{"d_shared_expert": 64, "head_dim": 64, "norm": "rmsnorm", "rope_fraction": 1.0, "optimizer": "adam_variant"}
Below are experts of layer 10 (counted from 0) of a mixture-of-experts language model. Rows are named router (the router's row for the expert), gate (a neuron's input weights, with its number), up (a neuron's input weights, with its number) and show model dimensions 0-159. Each number is 128 + 32 x the weight over its row's rms, rounded and kept within 0 to 255. Numbers have three digits each.
After each expert's rows: a language model's description of what the expert responds to. This comes from a sample of Wikipedia text that the model never trained on.

# expert 46
router:144140130092149111121093132142181130154142146152131091132142103125088162146151082132137129083114108132124185083157087112104148110110116099056181085074072163171162124079174141132088131144109162100149177167171146100164163091101087144079109126119079109111179195071094111089158152141192190169103140181169172136117140091159159119150126137147095091075068119110167072155120141141142119099169099136184105149045135142103116182082153092115097124084126111165157147158162145151149103116133163
gate0:175121078134082143126077137131158121125140106169125139086088086160129130096148105180153114121118082150126105134092159137123125066125101119099120113162122168124179112146103151143138207156094119176175123082164084161098129142125131127066156146106103104117088100075076120182110167157059131079104212168142145182083130154069191106121133102225127178144123171131093109156152102159184142121161107127129177126134118136127097153094095135099156152138149106142137176122144181122106128184118200
up0:151068147145124103112128131103168112165121135119115125179116120173114150082106101118231096108130095108133132071090173121129107123165070132135150122120115148087160129125065119097119127136099143149148116103138105143121135154111202084118127161153143160125114161105146144074083143110097092106104045115112101134185219119134166023118102165166100139093183168187147157097145164127102121140159111102179165148130136155133079143078129081156065179134173123096107091124115134161131099197135142
Sports match results. Scores, separators and words like against, defeated, featuring in match results and fixture lists, such as "VAN 0-1 EST".

# expert 18
router:108103107072147051095085139194152144125161198167135120170126061108107125142150138122115122141134097172051173089131104121085142133101116149138124100098097146225148139134114154114108121139099153127139171174155153123143129090145092124099111121065130126132104196099098073118172138104139154185154159187192132097083151067122148119156164132155088117131117148113145087163093134151172171036178089133144115151061120128088148160077145147165131139118131091163181159153131105132120106108133110
gate0:153121146164087123116126084113146134190084171137077079151125102144130137140126144166108192142092145110079129076101133184133182175168090136151079168173089111126138128104133184169093089131060117130166123124159137223123169125116120137110152161099113133149168198182109139151211091100096120139162136117141120122094077099121153178105165167086145132131095111111164143155176148159135127114127132186055137127107059129146181097086141055149162144126123113084117123156128081105171112120135115
up0:145132130083179101132107098119143137119137086085116153149135150146119161116106106117116150165064035152090067143143106187118097161129090075162144083118097147146121204123162111166159134098168099176201108109108134144070100168121132140172131147180119123166116188193207136095110180086126140109145104131127108072111136076145100119120139119168138156104155106167157126158139108110080123113107123155108138122078080151108171124160143164053162127136095135140161080120059140118079069160144104
Sports and chart table words. Words inside results, chart and election tables, such as Player, Candidate, medal, Cup, and word endings like Sing-le, Alb-um.

# expert 1
router:124135102148145121076099127113178141084099175165162090123072108093126135131179090152156149120132089123107172113138076124099113129099157154067147119091105161150143112074176127070147121111131113162178148196108155128082163094083104184117083088089109099101130160098090097118181137123155209163110149163148142162108145080149200160146133163129099111104091123127155124193074159106129172075197104123129122145063137101063136159102138140121119144070135087147115145137149140106136082131064176
gate1:160214121163061130060082103127112130119188137124112157153169103163100127123116194126119125123194159138126132078159111108143147129136167132133135131141142095143131133084170134117082143150143174121051148174136138140141142087130175085175087171088147144112161147142146178094122136151077095125167136128139103090153085134156121105131160206148114082126130161087154130126046161071144117106160068159125131162096146123120118146098181133149055112130151068092133072139170209073138142137134119
up1:157151104162122112121138123096169183122156132105160114160120124136128113067131136137152167112112101104198148125152182128104084124147133168071106077142100089121108126131105147172100137173105159075138154116107097139115107117125120156087195143141087121211101183148148129124136116082096134098122115154087222156198170139098108177096097122128144164108125107116071173072127079158095246133104134167146133104159076159149124126144114151145131148095205156090135107128085146129148129093191105
Coordinating list connectors. Conjunctions and commas joining items or clauses in lists, such as and, commas, including, while, as in "as well as".

# expert 44
router:124148121124123113115099145128166099135089177171162114183160140141082126088163106146156128134107078135101159127147044113122115162110088081065189100126137196150188119107124094131114102071115132161139149181152118126145075061108105132128123124084082148095149153127117061142191171136172177123107180152191133133154131108104121121142137132115108134084067141121115152151094093151168147020115159086100109148079166092083114157037129154096137127109116117118166120182143158098129121156116125
gate3:121141155158079164114092155138126153134105157123144108161168066174082097067119082181152142158115078148151123114161153134150138177110097145104155055149135136066102090116128091138077127126163142187141100179119081182091140109156174173130175144068141146102142163115149050181144135124125103094116089171157149131181146099098104097128075112120170064117100089138117169157115176170139147114152132134099151088099197073119133159117108072123153150101115097125147115151182160064161162164131133
up3:087114138148098144151144079113117122140088147133145053151192115144067133095103153105161182145154162104121127099089108179077093193156083172124158082183124153129164119157070129136112115091146212131176101137117118101069157106117108144199096148129137121172136133110104093067148166116167104164096156053141150112075123119053096150140090098134102106154124168152141107148073111144138174131155160103140074121105153064102147124179142114088119182102084096126142162108113141100124169163113135
Mid-word syllables. Mid-word pieces in ordinary and technical words, often after a consonant, such as ip in anticipation, ud in pseudonyms, if.

# expert 53
router:131145086137174099125116152138154114092110159209135106157092135138117113131163111097167143120109097129090181123134055128161122106139122178134135090117087161188132133072111133130089104108104137159119110154132117158167136128189101161143142153119112128090145156107143099125198137095209183162128162145149124076122120084133116141167156108156133099103079161129148145152129161133172183019163137133135119162089149068048157124093130151104148128046092143184162129051144161156106117126070147
gate0:125150062162077133147149106125143118136094112147115099138180185134047145099139113118147142097137122082072211136174092119153099134115088128122088112202155135123128142078109155135178186110089117103146071137132140172170099106121130150123129152173073158102146152170120167098187105089082151185141119124118145126103071134176108123161101077154144117128085158069155155106095088169170110148149173157131096160143120052071155105186098167107122196096114118104146163092100132132118094140099138
up0:173021138120125094127128177152147173154200139144132158093089109137182095103095118133151073124173152113160128111118171087162148150123108104126090150105107178130185127145123143166140139103119180125165104113135113143150131158161212110126123173118156144133097072120116141162124179182095140073120146158120082095156165135186123122090153140101110164101109146154106084148090188182050103122111113145165170128111151109123106135045122093104084167178140121165120177138117080150152130112070171
South Asian name syllables. Middle syllables of Indian, Pakistani, Arabic and Turkic names and language names, such as ak, ik, ug in Venkatesh, Telugu, Latakia.

# expert 62
router:142168119155114097105056077116192102115169145157163075120128096109125133163135109150151094086153137164083167121167093067138151134106095123037144087118118163183209147093138094093082117135127158151114155146146135130125128091124126140109085141118098090122160178110100128061138185103147161131104141135171177167111135078095126132117155181133126082078101168085170129179125110126194167035122141119139100151071111124052138156115163125130130154117097130127146151116129144152187124160070129
gate0:154145141107106079121138114123128107104158138143105084155121105095143124161123110134214128079128076164122148103091126069158136148120119094145055151132065186140152072139158129080110116175151103139118139131118122141144083133108091155160137188168119116116051101080108088132128137116155129108042167146096098124145166157133090116108121087136084131135141175107119127129095175040079073134117149177145174110135100115062072113096141096167173197125122097127122173062142169152157134129067106
up0:097120152112135150146111090086173198079112155200082094092137122171117136162130075129151073093118123108155122150115132085138130182126067145092118170132094140146152114150139124122139134116171162097151074192148186085182113155075069126130063159147142153122093098098136094137172110091120098193076128124142147169131096110109111109102087182153092193204121177138088141111124196130116138148101150161134182061138163093129134150158147084146125145146165076113149126112116172136147119132129073
Syllables with b. Word pieces ab, ob, ib inside words, plus North and South, such as October, Audiobooks, autobiographical.

# expert 2
router:121128134130167058116080136145153139104167175164180101120140101093069154147152119118130159073126097128069162116149081121086124166089149137111135098136078143218177134137127154110076139105154131130141155156135142122145157092132066145084098092094124129109137156143062087154176109125162152160125180190162156150096102082140127141133166116142118090144128160098158085151095117125173124085131064139184068125066129097065163187103147123171067118098075078168129164131162169100145118120103156
gate0:083134178160138136143104077136134093134166106145099066073144143063121118173155143103138107130136171125128132175141114086103101170113113133102121138102165169130117096157102106171110174143154149106058091125151108116173120172113069172108114186191096144127119072144120127093155137131163117170142197141110148122169217098111141144124139166172092067143149167145097074138074152095146101112127141082100177117098164078109077127188136124108164172160136126097138142099233152119104143126093133
up0:103114106060125115111116165111193105107105132109133203112153125152139135078132066164143108138144151132178179107162121147145153079175117091099143067091060134155185099069183096149128142104113178185127113165106159126109099128155161106119098128108121154168134167121147104096120194162159166141082100109144123150115123136124187090119119149139124120093099110113123086141123112094135139111115129145084129123096096128097179167043155122127138109125100173236149117179064079122178122185100162
Sports ordinals and determiners. Articles, possessives, ordinals and numbers before a noun in sports and music text, such as a, his, second, final, 1–2.

# expert 19
router:103118124097140140100125145159142131106155181174159097122073107082133166141160122144149161096144092144057136149090102104108171116120123150113147073107058156161163143068174106130094135120130131148155139170141167116156116113130083167093092150111087154131154178120107076168139139134127168164102125164181112158104128058123175144176108181103115073115102161095190085218112152125118153102095139103153110157044153097090127169048129149124120089129061089165180156104156122087123147116104137
gate0:097155069176141138098081104103107142101104114129094107144129203104131108080088113099105125108103174119095136104119152156122117122147158164000178110140163157078120119083051121107106177095208143100121118174081132135163135119180120124145164120172171125178130107141074179130092127125120174117061129094136132113173115127099099106147111101120114125121076133125104142098106120152158144135180165150179166132139084121145098135061166099099126148105071121147121112130121161179062160129183127
up0:093115111173124130090128102155104159136065123095123123155113161052126109112103151132087185111175169136144136143148114139141103109127215198169137154130125125116126094112086162086136155128096112122145123208126170108116115096173093126176117105153139112173120066084116116149051161092156159159043140082102202114121125107137087134149139112135133123124118134155138132116169118190087166127134098041148146119115038122145096065147154149079158143113170156158156128132151164106139134165179167
Preposition of. Prepositions after a noun, mostly of, also for, in, from, among, during, as in "coat of arms" and "place of birth".

# expert 49
router:081141128075141083100108118127147131136161124154173145136127119096099145135206096152156193119117084215128198120174112181115135118106110154084135090092144138158124105064124155133075145096106148165159128199152122084152126071162095153123133131093119127078142137118136112149161109110139163130111189130115175137087140102122154165126125090178119089099113168120125093230131115144149186070132104091097106162052121126062141159112148111090137132111082093175127110121143183095164152168088107
gate0:088162077135185110149132158126101066111147139108169104084162140104118195126185135123077165190140071157073108165068122160130111133164201155182188165142181125176157145145090138111124127119140150078130117163116111139112192122134143086143127142116128146113177169162063150102110151181075151141098146100111112127154187144079122109194131120126148147091150082162123142130134117158127131120149107129138135144080129141095070190111197177157136163122170157135068106101156154130074136109080113
up0:151139057160166097157209092201196092091145130134103143196143128062110152127162169135146141119114111116082154148123129103119132137138137195143149146156138155178151116134127140182125132154145075175083088112144104161065117175121163077170073141154043159214109095134096123129107167158092109125104146105116133137124185130130108090144127117103131077050134095196082138102143110138130130126103149137109100103105138127140104175110172183111116122179178164105145101137107150164121123155101107
Heading markers, acronym letters. Equals signs opening wiki section headings like ==History==, and capital letters inside acronyms such as GPO, OTI, NJAC.

# expert 9
router:103166108097141099098102154147123109134111143152159100107076132073082191151158087173148141080133143143086172101144075082076163142150108154093151084117102197139154114091167128101086144120139161150142149168145149145183172086101116148156110146069095112093140151138077130143184125110159165148139186177131165137092134063111149143157144171103151075104143123120176103191089160127137139080109083084161127175056118096108177189056130114134124122079085109165157107126141160106162139143092132
gate0:128110175138156094135141159088143094178107112125167183122084125120129104129116107136154127120169099138152142149122155114119095128126145060180126051105119138095131170132110144117123150094116145133083101107205088052095101120163149179143118135198128118103135099156115070097108203142114101117118154160159142141106137150081125107093158132194130146133168187145108033117139157129087129115129158141205146093134095132121154178064106134141154021201143113144137179159128105117135103144180123
up0:145085127136094108144162190111119148141125119143126114138121132142131112105144074158145135120123146161127120117090143102099084140110072025163148060134120150084135174162183163137137149122191128143099115121161077113147134116159148140174073131137086101123161071148123094188107112128075116084154196129113166126118097137036161115108130156157110124157136167126138054146179109138134141118098176151138154094123123059111129136037090134127139034098121143106172132142113124096127099133207173
Time and place prepositions. Prepositions like in, at, from, during, until, often introducing a year after a team or event, such as "in 2021".

# expert 51
router:171171086111135058075112144132132109113128154182137101135077119109072174161164112166163141123088144145135186089145110139120132166149120146093133130097125162164171129120135150107103141102111156142182180181157115126110156052166108175123114129108134101085139214086127059175126165059127143170147156202171146192089120091099168148149149132189102142134136133135165103170114113150131107041112111114175112151078102094086173149095162119121149178130115098142120158135176164124156146135117149
gate0:114093120106174094085119175146162164132118172148105169153121122116069201134112135166127103128144153189136111102082121187152180085165081051135077088091072132121151111123105135147157144166068106076159143095069094181106111123123136140091197169108170113135178125096103139144145197129113147105087079107117137110193123126122119147134131180175119150100117093110103088111138128124127119122146117180083145116097173153098070088112079143115083161096177078120132140114146124193089100166113155
up0:136135091095133120156122084159145080113120053122153118118174126082127089128178141070139132087146081113130183175136124102199061152084153147142131109117176124137087101112190162204039148094129105176085096115095123100172128125122094116158052132144081120122089050143101113130139111111162158102185162163140099117155147104149181085124104072146116092096136162117086172122100101122137094129071108097107137138133166089123176159134133104171089132172098170122123095147156157095151096135110123
Institution and place nouns. Ending nouns of organization or place names and subject nouns before verbs, such as County, Court, River, club, team, RAF.

# expert 35
router:149148108122096074130082115104218131084129162144162126090123102092123154142161057126180149061132086148094188111114067099102154141122109126078117118122115157141148129120112153155087162095125135160166171146134123152109120111139092165045120078067126127130120124127113065115178122099165145136088201178187134182073177061118124140128130127128098114106136147115168109169056110108143122077139105111118130116047104096069130125100151116113096111090123064150180129148157147163108152115109133
gate1:116109142093139122104127107104131188092090138132123110095149124149172111121125069111122129124164105161119188111115081016106099137138020148171149153161125107124165130128113128117133173110157082203196123131177146122092091165159070101082143085100120177166101113156120092117146080157167136161144111154120117164070096100103142140111133113109143076150152136124112164157103124109097151118181120103111084129084129100118150109185165103070109159053104128144153086166106198126074094114131132
up1:127126090138221108123126207178151099153130175176151174139078150133109137205165165126125103163108122108135113120136145160156149074070156116125139109126116175133089128088173095131120100148144148082100130132102120121145139122097218125160139137129155068102166141085115184153089196141093122132106154135172163092221145127159138115113146172138106148100129128120135101085168119143148099107097124169140192149107155179144127118070088138156135064154131124149129119150087064082201170132132140
Stats and list punctuation. Small numbers, articles and punctuation in sports statistics, table rows and band credit lists, such as 2 TD, table pipes, closing brackets.

# expert 27
router:086137132118138134105067135142150125129153159136172108114118113085116159170142071136158129082126076172092173073160092131089138115071112151083179110099083151179150098087157167117113123135130134137164192169186136093151150071089068167121096127083118097105149156108081127108148191135152139163109167179200174127108141087155153155154166136183066113066078121098150084139097137130132125105165112088140112181056150143069110128114159132111103135110108130177182132153153168113166111145112157
gate0:139125132138089128176105122073117116150109156121072067105172126104108057117143109145126109125139178086118126162168170087089132149092120201140093132093158121090152138131095086173100116137107088105130138156176108113183106132112134155146100143178058112174176150066131127155162136152091124154152201108115195135101159151096131126109091182155111106119097124143122100109167116169231186121161113112129125098137090114097176152113107146177081151176162072146095128142132111129070159171188161
up0:110152117183178111141081117123162126149133135117125106151101105141084106138122131085141135128076088145161103124126138132107112181111149157194129091135119111125083097145070118204141052073101145130075154117116104133107130148135104144036148135137158075091141152105114124121106108094073119056090146149082156123117094180163107092122111105054040118130152159175088104111106167133148124151136077144135139130139185134131090152128155130036164117182135084162122132144167067078093084143093147
Table cells and institutional the. Table cell separators in results and chart tables, and "the" before institutions or bodies, such as "member of the Rajya Sabha".

# expert 41
router:141128146132143101119134136122184119107118164131144117139123130118067181128184104142166145096125113127123188101161079100057130138104102169054158082118108165164132138048119156104110109135142119089152132186106148111132151095134073188115090125077067124118138183078077104108169126089151193171095112159170185134109155119111156139179125124174095082073084152113186097174123124098169162085107115157157131143061153131083140173077127095111105120114110112191114121150151161127151129135070157
gate3:130157139154155118107077187169161126090149078124158156144152095120105130114167136156205132159107157123123187094135116148107136140119151157168093132115104161115089131138108119141109149101112110124076167096132166094175125102079113168180122111173134034140156101089090184127122083098147127137138101088116114101110072145222185123217123154165157073117118147138217112120137142169074076132148131133202127183101163096115110091116133112135112105113085176095105101127164124096166145136140112
up3:063154124048145142133167118201132156056150136111147109146122142107084112111103132194144051216158150107160095100171156104113152149151134141113189158183127125133118207092119142097139151121103109110066076146074151107176187155130132189157074104126119104146128110109066165119102138132154114142154160109111156108117109130155107127094085127108138134119017152159100111133137122082102109142120141104098094128120152153175082163151073116133126096118121150129130087146099147188121080152115139
Subtitle and list colons. Colons, dashes and words like including or titled that introduce a subtitle, list or quoted title, such as Fatal Frame: Maiden.

# expert 50
router:119148152148133036097094187113116151121138179172145170091097134128061155143214103141130094082133102156118129128133072101090148172092106152083095079115071186211151089112150154156106114130172132148128125156159175112098169080120095132104109124104107150107145131103125114131158142118164184109127139110151147155049117097134153112127125145164145068117109130108155102165084135137142155073178122168120161139055141175060119154114114113102132143115139084192132172131155166094149126114129201
gate0:088150117129155056130130110184111152093081163123127144155146162116076125161083096135116167132130174148132112149106156142160147145175127123158097158100140186158142147147066143164103127136096097153138137143216086139139103150137121150194143062124176150151109069087112125127128156098164120127136167170117093117077142137138123127129172160130112060205163142100083157095131122101229087139091124096129104109107187105146190139135138162087101111162161040103078132110095186124117133088116119
up0:111106116116133158075142147174088175089158118180144172104053148110155173120154099123073136112147159173145136115143154152121173179126145188169096184121154164141124170100114144165130113154156132122157167102174121144164176166094111139184128063132221085080158087103140163139138149124143083160110153154110142133158076112154122113074160211091149066170158161097097133134121132113162085124089110079154091144110163116178199107132130160132082134137168094104161147116115180108154140144131159
Word-initial prefixes. Word-initial pieces after an article, such as form in format, nor in northeast, trans, inter, ex, re.

# expert 47
router:128171109122112108096123144111190154140174147165145147134111154088129183158179093106166189132138103142084185133166071141082164144088152154138105119081152177165142117091184100142081158050101180165135179146158146066135128098107117120080106122110108119115187114114099104127165114130177144184148169147139135136106151099149166131127187142147111102103082125166143071194143122118145152044071089109131105159081121095059141114130138084148104108079095119176130132123187144141152080134102125
gate0:174099150175096175119160120106114110117052129121144151154115137142142181159171160127135131036131112107119175091168131137168124099131161137124123100158108133125080121127195178043139152183107143093125099136069155094085084107173134119146199117080107117099108128129085134171137108163111151154129147093137095136109099105168123154154105141151123144115093102097238190119104103077166108135130124137218127172124157114106140133128185145117112155106103181195098096120163181090133123132135137
up0:109131121137137112093097083154060173138165116148120130108165116092121035068110143119134073171082128114095032139086100128139070169106091092097138133146154078100171160132104095131110107150099135105099106111167105175179172152071130179123095120175122128147090099167164101094079156117144147143098055126157094121153154093096100122077125130122156137148174188089107118088123123141123129131107157192148125094148087140119194136111067171121130106096101130105123119176129055115109177108125106
Non-ASCII byte pieces. Raw byte pieces of accented Latin, Cyrillic, Vietnamese or Chinese characters inside foreign names, plus capitals like V and I.

# expert 23
router:094162108140110066133077122106125140126154136183143110108135094100109182165143119140149138105147123162073137119110064093126134177097122173091139117095081139168184132116143145099110172122140155146140160148148138079147140065115107165080092128110107093145114152108072101121169121101155181114119166146200149168134130028124186164183155136194156119133121120108161119196112153128162127075150070115201106149072084107070135202085146153124120125115076091139158172135176130112133125129124153
gate0:129149125166155128094145106128113165122103105131178130127168175155140136093113129138120109104105183120065113168110116158121125123054129142114078154087143161179164094144132152063146197056130112128138143119173130141098125111231110073140186148111105075119147079184134114065156117138115124117164132114218151120137120125207162164122174083190126122127168096079129170172071142157121067126108161080134083145102141141111102135169117128146072164162147138168118117115162120095155123110114152
up0:128075097155103138125077079087168140128066068129102140147064112105191198191141146105148124133126120082147139124128155148169126150130145105145152129107189150096075141125117100113097126107134206178161179133169148145117114114125143109138110142094121146166093098155132131111165179170099174076131123053160167139145118115103136120207117115196144178104167111153147159186125177111172119137104115125142112125118093139107147052164164093176127153146117122115069124092156101154149184117057166
Quantifiers and numerals. Quantity words and number words starting noun phrases, often after prepositions, such as most, many, several, more than, two.

# expert 55
router:121139131142128102098129138149169137121117178136136101152057125121141187143152121170161152118120084180097237137169083124092110152082135105074176086119098186164113083087140123082103121081137115126156139163085160110077120130129106154143126105076133109134125132124136094089182164094120188124078131151147165191132148041127130150185170120153101087116086157137155072164114149126146141096107140120140102143035138129079122140111138099121103114074098100133177114127189138135124074117061135
gate0:162149112188122154172132116109136107127098108115100132119044120104065136130119167114140159144087111135151086148058170169172122162087183164129147156171058149107155113131131137141152103112119096170126144091140108152103152105104112129073174160045071102119158133094166117101162088077171144139107166129130170183100110085141097119118200158148149073109136141125166234120103188119178174131164157141108121195135153114115120105111153162114118138129134123166138151116107084099169154078134172
up0:083138107072107151104100178050102163133099145127153100123148114126149185144136106105159111112133185123069153070153010076084155074180129097092140142069113149114144101075154125123095097121154171111182147143158118175126104122169137117162124076160172149126112113192070159156114137134126141110171111091181098077096125158143165113110042138141121144089090121090097066149136140131106106118129123146130175117129109132128105198135124111132115142100115103116165090130112190176144118178119129
Blank table cells. Spaces, pipes, dashes and bullets starting or filling table cells and list rows, mostly in election results and sports rosters.

# expert 38
router:097133124120159110093135134124181123110188159182177107116128105099104179153147120119135156114103101138087180143101097154140149160102113142122121125122076135210153112150142126088072126091128161162149196169142126160123156079133093134091108115092148123108134197110090037139196164089148164135124173154186164154104146092128135196168165095152151106118169143120161091168088125141187114075152112117157072173064154122076135159112198119131145147160091076159142143119160118135122107103078157
gate0:179096116126158085125131164089103114119129163183130128134054157066130130069154184122106170109107187221036172220046164133109174084132091195159125144136168116081145146123144109105092113129151132111111143123105122148097149139110157117132108131148158130177144162146191123108155148123111202086133147133166116125118170114098171143170113125100126135159122125202141135143091134145128138134143084097089096105095132160120118138112129083161142105159123096165113093121154102111057166100160104
up0:115104164133126154153128151080134079125129048146158116062085165092131087121093145171108089081100129147070113169088149169083186139096084134101093131094121105107150066078161100025104093091173113173140140104127143151102132157124151091108137087117171143116061154141141119080134140153115156083126153177181156085148158127140225126169140140114155109093100146196084131149079153147124117141167136109113118151144131130160166137113148062142113168175147123132083090131157132113126138087105163
Determiners in statistics. The, its and a before nouns in demographic, census and financial prose, such as the population, million, total, average.

# expert 5
router:109137171117166067063091126161137162108167213176165099139094090124087152179153095165151174100090071175115182089154108126070132122133104148110132112127083126209145112096115160114087106107112148160163180177118134110132144071118087146112124109064150128069154190091085088124155127106113143199143159170159148151079136078130155171155155117135107111126116142119155093175080154137134142054139120098163080151078124123112161177122160160094120126106092089138148132106135144088138114116125144
gate0:096107104110123162120113126183111120103166124166097110059131112156112128107154165109121136184135179142079151136130149135166109105068131098078166129165166143057127140144119144116137144106177120135088155089097164165151165102095164101130146111086151118192118132098061162157130164159156141144159189121157151095133156118082129080178139123203132122107158125147128153156070109132087082126138064111148099151085193096132082184160129048113130154093102082108132107095172115073121190116108198
up0:084077115129115151130138060132145181118143155131090074099129126128087102112131151135129127152144181094109100127134158138086068155043146155095074111196105135135157131186116097102166122082145132162119135130116119150152111200120112066124110112070191148150126149143149131090093138165125080201173140127066149115092174139105092111199147139177113134144113153201108150153127181139087102138207066098071112108119125164117126115173166097134102122127170078143093150104118105130143170166126143
Institution name words. Capitalized words and word endings inside names of organizations and places, such as National, University, Council, Committee, Nations, Festival.

# expert 36
router:134188090124128088083130167106163133129070135113131095113078122127130176123193127120162143138145081200108221145113046127135131114099085156133143122096101169153117093115187136129106134106068130151173144179128164100136148101146078155150109118133157144104113145144093131111200103074169185108079171153153173139127159094118144127129175114141097120112130109090130080179134118144141132022146118136160119168089113094094166143136139135113139132090094089186196118128175195113163103121124146
gate1:118080129110124124108144094119126176097131164131114089125139106065110155142119155132143098089103057145102123077124139103151074100159095104147151113101134175127107184103171191111150068128099143089178193148064166093139130068096141115141164125121132190187119153102102192099112092053059168141089122114146126095142112119108139177186165105159130111147107106140120150119157124156162148127152114123135133077117131110134133122148135163119107084143114100093152164067072152081161045156129217
up1:168098044148090097143128173108129134141118133150119141117102119068123185190105148097142113130096081154134121059155111115154067116123143147138153105092120167134109193124125159135141070117086116116130150167082163152190122067127144107147137137128134157168168117178078186098113101083124155165109088082127161073191052157149145143149126126138181115127146115129180186148131113169157108111144119123151103126147117136136093063157147134077144165157157155128187147078075157081139081144184180
South Asian and Asian names. Pieces of Indian, Chinese and Thai names and scripts, such as Kh, Raj, K-um-ar, P-athanamthitta, often in election tables.

# expert 7
router:148167086098157093121117145147183090144145177161121079118101054108099167157159102141175122078138121129110148129119082151104162142104132076104128068088090170149170152083157133104085102076149116135149110198166159130152127104117035152111106085143089133096134143131091084105143154139174185127090185182169172148112122076126139136144131177105079123132099184099134088155094180094131131061173126134136093116072139148107128143077132137120127145080108090151160167104168173149163111165089114
gate0:115188136155145154092131081141159150087188138173116144139131088074199185138142108153151119159050150099178098203134137117109149194084135134116179100115113104119137119085156112118075145076113141104124109182093177048139092083144071209150150106120144149124100119163103109073149135113097151122133109132175151149173133135160105165141126124125134158144083151110133160165147105147107117137124201059100087076132097076145099141155125117123075181107079144089079131112128168129131128118154138
up0:077096199079133118128136152109113115194124139096103154076108183149052091067103144116119118120173154137112175104118172111182101091115142146143104129114117099148131116211051062112128143178179216167101165090177138172133121143111144073136079160131102148150132133113114139169108114152185071132148129145104078123074147077122128142143152147147143147133108132160140143113097151162118125137122064200176083126152112097116124122122165136147142117122136072135125087133133070142062104169125147
Mixed pieces, during, of. Mixed group: the word piece ath in names like Kathy or cathedral, plus of, for, during, and digits in table cells.

# expert 60
router:098149104154122119134100101180176134108172172150161151168099142134114151139173125098169110076105110160133169106148059100135144130101111153083144092107123179167171099076155158163156105132143192156154113141169139159151102107086100121111088118068111066148151145095119100089168146122149184142103158133165131135121109090107157086126108100202150110103103135121127141192070124119132197051171134165123122195064079106071157178076144140149101139080158116148196159109147128119153091126122160
gate0:048102163138130138134153101204150130077197138051080114171171135083134170133072129112141118103102121150158091118186105092140116122078076129089086092146141124200190112113153103162113176146150133141122119107166146092042062158080102093149143100101094121122166110044151102119117126148146082124068102182107142172127075150164145090113099095133167113124142123167154132116088131078144150142113128137112096110105184118150146133160125129122128127143099059155072126148109150107123109153114142
up0:104127132150095126147089144089149142128092116172082114110044116126130124179167149075105078122152140090157170090113165167109128150131162121120172100124064137071105091117145114103103122123091097167141148136157113155128136021134110135095193079185131064141094118130144153134107162116075185106136128095135099075186073091132116160092086196119100173178155117123188168080123125116104112141157114135175131140124128187149090136131121144109116109162107131149205121111163147067120131086093168
Mid-word suffix pieces. Inner or final word pieces like th, tion, sion, to, addi within longer words, e.g. Dor-oth-y, evolu-tion, congres-sion-al.

# expert 30
router:150140087176154076134105125140164151120144134121116119090147096125135172165213088142186097112119121162074219149113080119132147145105135109113164092144122162147127153126153095112071133065098135150190162160148121114101182121138104144146121112072109124113153121122114063158176127146150143139099183149190134143116147028130140135166178152171096110133113156120135072133104138114123145037128106130142098144000139092096092157070136131121163113095143135139132143149151109116144124145101145
gate1:123134154165157103088118143088125193144081147139140171096130151115101112158121139153182104042098128132182138110106122128103131077062129140141101100065129141182141124124140095095156113059066084113166175132084122144157117136190122114129157155120117102114149178095151148090144070142133166106133127061121101136094104165132177161101127108186162174126039151158171122150141067070076095078083175084156113124146099126108116111090119208142126155136144089155083125139115129097133145106116097
up1:157125121195123135108146138027102177099089072117123138083116128157136090125100168140120095115180215084130144132089076164062207115122112129127111115116130133102105157147109133160123127077094173117138110080114157182125168129080086106126140133090106112114169133143161150147142062122113138130112148102162110106136104135096145166129129167187096082146110161092193109146093169121087135102107120127155071130098100055137132119073134129171204171131177173132090136088150106081169161132123105
Table cells and separators. Pipes, dashes, middle dots, percent signs and zeros filling numeric table cells, plus markdown header rules like |---|---|.

# expert 6
router:098134094084152093093075108118185128105128184173121092151104122101120135125177134146180110090111063154095133125131041110123097093129123164113143124080106178141185145079136133114099147115114174143148126176092135076116154110153083164102116122111128120103131164075118129134201128138140148152114175145160115184109118092115159148178136143194081112065082111096124116199114171123151164096157076106158123177058143106037118170065114140136121158070091080155128128131144138095123120119112139
gate0:129124133127108127106114079125109186129102126138177108140120159105173195142130130108147132129102125199134160136135102101198061142139120132101187125141137142139100110146119144080137145088126093135071159131140186072169098121142070153119192110131110126177172108173123118144189116152127102156194096078163156095135183088166101107171093071159176119086085112096075153089078127141106136121139172076139142134160169108170124050124142139096133146078098151071120121198136127143140158059145146
up0:083121180085150126116068110169158108116159161143145170086086082174109105122136103111082098131080159101137155074146062193160095132096148064116088139139145102136152156117152098126135049178148121083144115110165184151147081112158129116160081158206125141133132145124132100081138119107178132096093092160141121088099155139130116109134142122097156174158174172103155118127166131086135064119072198140114119143138086158134160100175145145126072160173130097135150160134112217155083084132112128
Subject-following verbs. Auxiliary and linking verbs right after a sentence subject, mostly was, is, has, been, plus sentence-initial He and She.

# expert 26
router:117164122123146099089107142140166167123145142197151096110130149091120153141203117094107144095097080148079193129103096121095083109083136140093171035127117174137140147113134174133112147053111145108147108180092123106104144148148115150121106122088121097068175168128109105108147148124143128132072175136153129177111137103100126158146117106128101097082142120123180096172131089138160183066104059120126147128019152095048118187095187138103136152092112101134184117152124121150167141147129127
gate1:187099122126023116111125184097190138170176108127089149148112159097108110069179094149152196143168164111119114117131116107137117126154179104121146124145136095127140121085128113184122136105128093126103138072050115085127116130116089130089151096107148175157164197146146114096096151126110176115129115167119151129142182139110127151110159144070102140133147183169190129115063133128116099127112128094132146104120145129100095104154166117135174027103076121158091210097111104164100166085100142
up1:069155196213141146093151114109076146106141162086137098105149091102088123122084162132133105134141123178159148120145119144153124171099101150132085172131144139154160114142117093100121118166109210198132089190173106108156079106183110121062103153161161120109115076115143193161169083101143101158186125156103120151091122109160118146136153144142127129100105126079071179099131122096158147113124138109098114133094146148151141172132077062178036147177130108111130137113172193092114120118093131
Coordinates and line ends. Digits inside geographic coordinates after the decimal point, plus line breaks, list dashes and punctuation closing list items.